config = dict(
    d_model=192,
    experts_per_token=1,
    d_expert=480,
    moe_layers=[0, 1, 2, 3, 4, 5, 6, 7, 8, 9, 10],
    routed_scale=1.0,
    balance_bias=False,
    router_logit_norm=2.0,
    init_std_router=0.0112,
    vocab_size=32000,
    norm_eps=1e-06,
    lr=0.00757,
    beta1=0.95,
    seq_len=1024,
    steps=6096,
    dataset='wikipedia_en',
)
Below are experts of layer 8 (counted from 0) of a mixture-of-experts language model. Rows are named router (the router's row for the expert), down (a neuron's output weights, with its number) and show model dimensions 0-63. Each number is 128 + 24 x the weight over its row's rms, rounded and kept within 0 to 255.
After each expert's rows: a language model's description of what the expert responds to; "comes before" lists some tokens at least twice as common just after its tokens as in all text. This comes from a sample of Wikipedia text that the model never trained on. Tokens count by the router's weight.

# expert 9
router [ 95 144 105 154 111 152  90 152  79 172 132 120 174 108 106  87 126 105 100 129 170  95 127 130 101 148  75 123 160 179 135 135 138 141 107 133 121 113 138 116 130 132 119 126 120 171 125  91 105 128 116 142 120 121 117 158 150  89 112 140 139  83 102 129]
down0 [148 144 134 125 122 147  90 172  83 140  82 120 112 152  99 155 159 154  97 138 132 146 124 163 102 135 137 150 158 110 153 108 112 117 140 130 174 105 167 162 131 100 106  97 127 160 129 116 113  98 127 162 142 111 133  89 135  72 106 143 112 165  83 117]
down1 [ 98 135 125 175  81 142 150  92 162 109 157 127 138 157 112 171 137 120 133 138 125 136 135 122 139 138 131 117 118 116 155 121 123  97 116 137 120 131 153 106 114 124 141 122 150  58 148 127 112  79 141 126 136 143 130  98  85 124 126  91 134 196  82 119]
down2 [156 126 135 150 163 120 139 140 160 134 146 138 149 112 163 126 124 124  84 106 109 100 123 135 155 131 113 159  84 148 135  95 104 121 129 144 129 103  79 153 160 138  97  89  85 183  99 137 142 129 134 132 126 109 131 159 116 146 138 116 130 101 103 116]
down3 [120 125 127 107 125 132 159 142 143  88 173 191 140 135 131 145  67 170 124 131 102 130 135 129 142 147 124  94  85 109 127 113 128 133 118 110 134 101 136 122  88 121 134 129 133 127 127 119  77 142 131  98 114 122 178 135 108 123 100 121 111  85 155 157]
Line breaks, periods and heading markers that close lines, list items, headings and taxonomy infobox entries such as Order or Clade.
comes before: "\n", "-", "|", "==", " The", "The"

# expert 11
router [150  53  42 115 132 132  73 126  52 146 191 109 208 109  83 112 117  92 130  91 131 133 139 111 123 136 157 142 104 122 125 121 125 121 123  89 107 132 128 112 134 147 139 139 146 145 135 105 110 155 112 125 159 154 154 121 120 123 129 119  99  93 154 137]
down0 [123 133 137 131 135  87 170 149 150 106 103 118 128 130  88 122  90 141 134 147 155 110 163 107 161 101 151 121 120 121 120 155 167 126  96 130 107 115 138 144 150 163 190 111 102 132 100 116 143 121 108 142 147 124 146 120 121 105  99 132  90  88 150  87]
down1 [ 98 137 164 143 150 114 110 131 125 146 138  95 105 129 142 139 125 125 121 146 127 115 169 145 102 121 113 106 123 141 171 140 124 102 155 125 131  98 157 120 142 125 158 150 134 144  76  99 155 143  92 127  66 142 100 112 135  95 148 122 102 150 129 128]
down2 [136 139 143 110 116 138 123 119  93 124 153 117 149 168 139 143 117 117 115 155 130  71  89 131 105 140 100 152 119 129  92 116  78 129 136 121 158 116 124  75 108 169  74 125 140 164 136  95 127 137  79  60 150 121 167 120 101 132 133 170  96 119 165 163]
down3 [141 120  98  87 135 145 147  77 104 137 132 109 121 163 118 123 146 114 106  99 159 145 110 157 131  87 169 179 113 157 139 122  51 128 120 140 105  85 125 150 116  99 136 128  97 120 102 142 104 124 115 142 127 113 128  85 128 128 163 112 143 108 137  91]
Closing pipes at the ends of table rows, table separator lines, and == heading markers, plus infobox labels such as Born and Founded.
comes before: "\n", "born", " /", "---|---|---|---|", "hylum", " Born"

# expert 13
router [146 112 161 111 132 101 162 120 152  92 123 159  72 111 126 183  92 137 100 174 154 127 105 117 161 162 162 140 122 118  85  98 121 164 114 109 112 148 146 152 135 135 117 148 113 137 123  90 115 126 140 173 146  78 148  98 129 147 105 124 146 123 153 127]
down0 [156 163 153  73 145 123 114  93 128 106  91 111 127 112  98 122 144  88 129 150 170 145 131 178 142 165 147 108 126 120 163  77 144  81  79 102 128 130 154 114 103 142 141 127 173 164 114 137 111 123 116 136 129 129 114 112 121 124 132 175 127 123 127 150]
down1 [141 104 164 167 130 126 144 148 122 133 127 174 130 101 188 155 121  71  78 120 138 128 158 156 131 135 127 158 116  98 124 110  98 107 128 134  95  95 122 171 112 149 138 161 133 126 126  93 151 108 121 136 160 185 163 113 149 135 101 124 107 117  99 177]
down2 [126  88 140 158 125 139 177  85 147 108  86 120 143 156 115 188  89 148 109 123 120 135 137 137  97 137 121 124 155 146 124 139  94 132  91 112 169 126  98  70 114 119 124 155 134 111  94 140 130 123 118 118 104 143 117 161 100 114  67 151 118 146 143 149]
down3 [138 162 136 172  78 164 152 133 170 110 123 161 148 148 149 144 146 121 153 101 159 105 137 129 149 128 111 137 114 104 127 178 120 123 133 172 133 107 148 116 130 141 161  99 124  40 154 126  93 105 157 119 152 128 122 130 137 103 132 163 121 110  96 104]
Nouns naming competitions, awards and results, often in tables, such as Cup, Championship, medal, Team, round, Candidate.
comes before: " |", ":", ")", ";", " Cup", " ("

# expert 4
router [139 135 162 129 161 143 163 115 121 130 143 125 121  93 126  97 126 141 130 134 140 148  97 183 100 148 179 118  82 111 131 113  97 119  95 105 103 111 183 165 128 115 136 137 136 140 116 131 150 129 104 133 147 144 139  96  98 122 147  70 157 150 132 169]
down0 [ 97 150 157 138  99  87 149 132 144 115 148 139 131 117 135 156 137 151 117 123 152 112 125 113 118 107 169 135 154 144 139 128 102 149  92 148 151 129 117 171 131 110 148 130 158  84 117 160 134 134 173 128 182  71 144 122 134  97 158 102 114 147 103 137]
down1 [157 194 137 114 100 124 141 127 154 133 114 148  94 162  67  83 137 146 117 155 117 119 151 106 115 134 128  95  87 117 155 119 142  96 125 138 118 132 115 143 138 111 158  86 174 149 128 102 125 159  93 124 125 106 125 104 150 103 136 103 117 143 144 147]
down2 [134 109 137 161 110 101 143 149 116 163 155 216 121 106 140 133  89  93  91 120 141 151 127 120 119 154 146  93 130 117  88  73 114 150 117 163 173 133 113 142 106 165 139 172 135 153 122 114 140 122 107 154 126 155 145 108 136 106 126 112 147 123 171 135]
down3 [141 168 119 161 179 122 100 120 148  97 135 146 133  89  95 137 110 120 144 142 148 135 135 144 131 126 171 116 115 141 111 130 100 147  76  63 117 116 106 120 171 162 122 109 124  99 130 145 147 130 155 155 127 135  97 116 135 145 169 155  99  89 143 191]
Small numerals and pipe separators inside statistics tables, such as sports standings and league records, e.g. | 22 | 20 | 2 | 0 |.
comes before: " |", " 0", ";", "th", " 1", " 2"

# expert 1
router [ 94 120 163  96 117 117  97 111 178 142 101 135 108 130 148 165 105 148 135 151 120  78 125  91 167 140 123 123 154 113 141 134 145 115 141 133 118 166  94 149 121 120 167 170 149 113 124  91 129 119 147 120 126 118 124 124 165 141 170 143 109 137 173 125]
down0 [134 137 141 141 151 105 134 149  89 147 103 160 182 105 123  88 188 152 113 158 116 116 143 148 150 113  86 164 130 128 133 129 126 142 110 162 132 162 154 123 100 153 155 158 104 135 133 122 149 141 160 111 131 146 165 105 132 116 172 115 159 132  82 146]
down1 [171 154 136 117 138 139 100 126 139 110 174 119 152 136 133 118  91 145 107 102 178 125 145 113 126 157 128 155 141 106 126  76 120 127 103 102 110 113 168 101 125 134 140 118 118 152 113  89 168 118 142 116 147 160 142 124 131 100 128 152 133 101 106 101]
down2 [146  90 107 132 150 154 134 155 128 135 184 126 121 125 139 119 107 158 147 138 138 147 135 140 113 140 100 122 134 137  94 150 154 121 108 150 151  59 128 150 144 134 126 125 158 130  94 138 130 159 121  63 139 124 103 109 129 180 105 145 153  97  98 181]
down3 [143 144  66 144  61 155 130 130 113 130 119 116 105 127  99 127 133  88 137 153  98 134 123 103  78 141 122 131 159 146 109 144 178 135 111  74 139 138 135 144  96 138 124 100 138 141 111 126 145 110 108 131 135 108 103  87 122 130 116 121 148 145  96 112]
Head nouns right after the, a or his, often followed by of or a comma, such as family, station, species, village.
comes before: " of", ",", ".", " in", " and", " was"

# expert 6
router [ 94 133 116 138 134 102 107 161  95 130 155 127  89 172 105 117 112 119 149  65 141 131  99  85 114 124 118 115 103 143  84 149 107 157 121 139 154 118 145 107 144  93 110 106 143 114 175 127 124 120 139 114  83 163 131 123 119  97 127 130 101 145 119 115]
down0 [210 115 157 126 139 136 113 124 119 133  94 118 132  75 129 126 172 129 151 165 147  93 130 122  49 157 127 124 103 117 103 139 115  85 127 162 114  79 111 140 116 122 207 162 133 142 138 151 115 132  95 112 144 108 143 165 120 107 111 118 126 133 143 145]
down1 [131 149 141 145 149 112 109 121 118  88 129 141 132 120 145 109 134 159 134 139 122 119 150 113 120  86 116 150 117 157 158 156 146 153 160 106 129 110 134 113 144 161 138 103 134 161 136 128 140 104 158 113 149 140 121 146  91 157  94 159  86 142 141 131]
down2 [189 120 115 150 108 120 134 148 135 113 108 164 132 106 112 144 133 114  97 140 144 136 120  90 127 113 141 121 102 110 130 130 120 163 120 109 139 114 129 109 155 108 132 111  82  87 144 192 145 118 131 123 131 133 136 156 123  97 124 179 120 144 159 119]
down3 [122 154 128 122 120 110 146 138 148 143 108 134 123 148  79 102 109 126 107 162 146 146 138  94 126 128 124 113 141 116 126  89  90 136 130 151 120 126 121 168 135 147 104 117 135 167  75 118  97 120 124 141 130 152 114 156 161 124  93 160 135 159 130  98]
Prepositions such as of, in, for, with, during, after that begin a noun phrase, often before the, a or his.
comes before: " the", " a", " his", " an", " their", " its"

# expert 3
router [139 192 156 107 140  99 138 154 153 151  57 111 126 158  89 129 173  96 105 127 158 135 110 142 117 115  91 159 149 109 135 146 124 107 150 157 147 140 144 144 145 136 132 107  90  85 153 139 146 102 139 137 135 107 144 104 142 109  77 128 155 181 126  83]
down0 [121 108 158 160 113 142  88 126 171 135 131 124 106 142 110 121 124 148 108  76 110 114 120 105 147 142 138  81 118 120 154 168 119 135 148 142  85 140 163 123 142 160 136 117  96 170  94 149 112 162 119 172 148 155 111 106 115 142 129 144 150 144 125 133]
down1 [124  92  65 136 140 161 179 115 159 138 138 116 119 119 102 136 107 145  90  98 144 123 124 121 108 145 150 169  91 127 163 129 152 109 100 115 147 108 100 140 154 143 130 148 120  95 134 129 133 100 137 118  93  93 129 155 130  64 133 119 157 127 154 121]
down2 [163 109 142 155 143 128 130 143 130  98 138  81 178  78 156 123  81 139 142 177 132 101 147 130 140 119 148  85  92 114 123 152 116 137 111 171 128 126  96 175 113 173 114 166 140 111 214 172 169  86 125 122 145 132 157 119 138 158 105 171 110 143 111 104]
down3 [135 154 122 123 181  92 132 120 126  99 160 180 141 133 148 157 146 123 143 134 121 148 125  98 144  97 134 116 146 128  97 129 122 130 136 137  98 171 189  99 112 142 125 108 119  92 142 137 184 126 113 149 110  92 136 124 132 165 112 132 121 149  98 128]
Commas, and, or, but, semicolons and which joining clauses or list items in running prose and citations, such as "play and film".
comes before: " and", " the", " was", " he", " which", " a"

# expert 2
router [118  91 155  97 135 140 144  99 113  83 103 103  96 105 143 152 122 146 176 121  95 102 121  98 113 122 114 146 166 118 160 129 142 177 125 111 114 153 112 167 125 113 118 139 129 120 150 112 164 136 108 120 134  90 126 119 132 159 122 133 130 104 140 141]
down0 [121 182 134 118 131 129 146 169 132  96 167 162 135 144 137 115 135 145 179  94  65 125 113  99 142 151 110 131 120 154  99 114  95 137 107 123 116 130 110 145 158  98 163 107 128 128 141 114 167 137 146 113 140 143 149 105 127 158 130 161 136 138  92 159]
down1 [126 116  79 143 110 132  92 139 134 139 131 143 163 157 111 141 133 118 146 150 136 121 137 165 129 125  99 130 130 143 143  92 170 105 119 137 113 151 156 107 126 145 140 133  81 104 119 145 139 153 138 133 153 128 116  84 145 140 159 143  82 132 122 106]
down2 [ 99 150 110 117 115  88 102 102 162 104 139  98 131 168  97 109 134 123 124 154 140 167 116 149 123 108 134  98 126 148 122 113 105 121 115 178 158 103 159 101 162 153 134 114 143 156 152  85 150  93 162 125 127 173 138 165 133 118 144 165 130 137 138 128]
down3 [124 148 117 130 116 107 142 146 151 150 144 164 111 143 167 141 151 104 148 157 119 151 100 106 141 103  99 123 158 126 132 114 139 109 137 149  94  81 135 156 114 167 152  90 114 125 145 136 124 152 117 119 126 125 117 164 147 135 115 141 146 113 112 139]
Middle and final pieces of long Latinate words, especially suffixes like -ation, -ology, -ism, -ment, as in regurgitation, hallucination, Administration.
comes before: " of", "s", "ation", "ing", "al", "ed"

# expert 12
router [147 198 151  91 118 100 145 129 163  83 116 122  96 134 140 126 110 100 125 138 157 132 140 156 145 179 129 137 158 112 149 141 104  94 117 160 159 147 136 120 136 141  88 100 108 149  95 145 138 118 141 150 132 123 138 113 148 162 155  93  88 114 170  86]
down0 [ 97 159  84  94 138 170 148 105 139 117 138 140 104  77 133 161 148 108 114 139 144 103  79 150 108 103  86  99 152 136 159 125 102 130 196  93 102 141 120 151 131 158 149 109 142 120 116  81  94 167 139 134 120 139 105 114 143 100 114 148 144 147 129 113]
down1 [147 173 182 138 107 128 144  83 162 122 155 140 139 166 187 155 101 168  89 155 119 129 134 113 140  86 114  67 125 121 118  91 154 130 161 145 129 120  98 129 119 142 137 157 137 191 142 141 125 114 163 126 100 132  97 101 149 127 103 174 159 133 115 129]
down2 [176 166 110 101  97  97 102 124 126 133 114  93 146 128 114 168 120 109  96 157 140 147 107 127 100  86 127 147 146  60 156 109 176  89 131 132 132 128 135 137 119 115 128 131 224 100 159 132 144 117 116 175 147 148 108 104 115 118 123 148 123 145 128 142]
down3 [113 113 176 144 122 124 107 148 149 155 159 116 145 155 102 141  73 115 110 126 100 130 119 134 154  76 132 148 173  97 110 129 113 132  98 130 180 122 137 142  80 156 132  90 141 109 158 118 167 135  47 125 133 125 168 107 119 133 136 120 148 122  74 104]
Participles such as born, located, known, released after was or is, plus commas and It opening sentences in place or species entries.
comes before: " in", " by", ",", " on", " as", " is"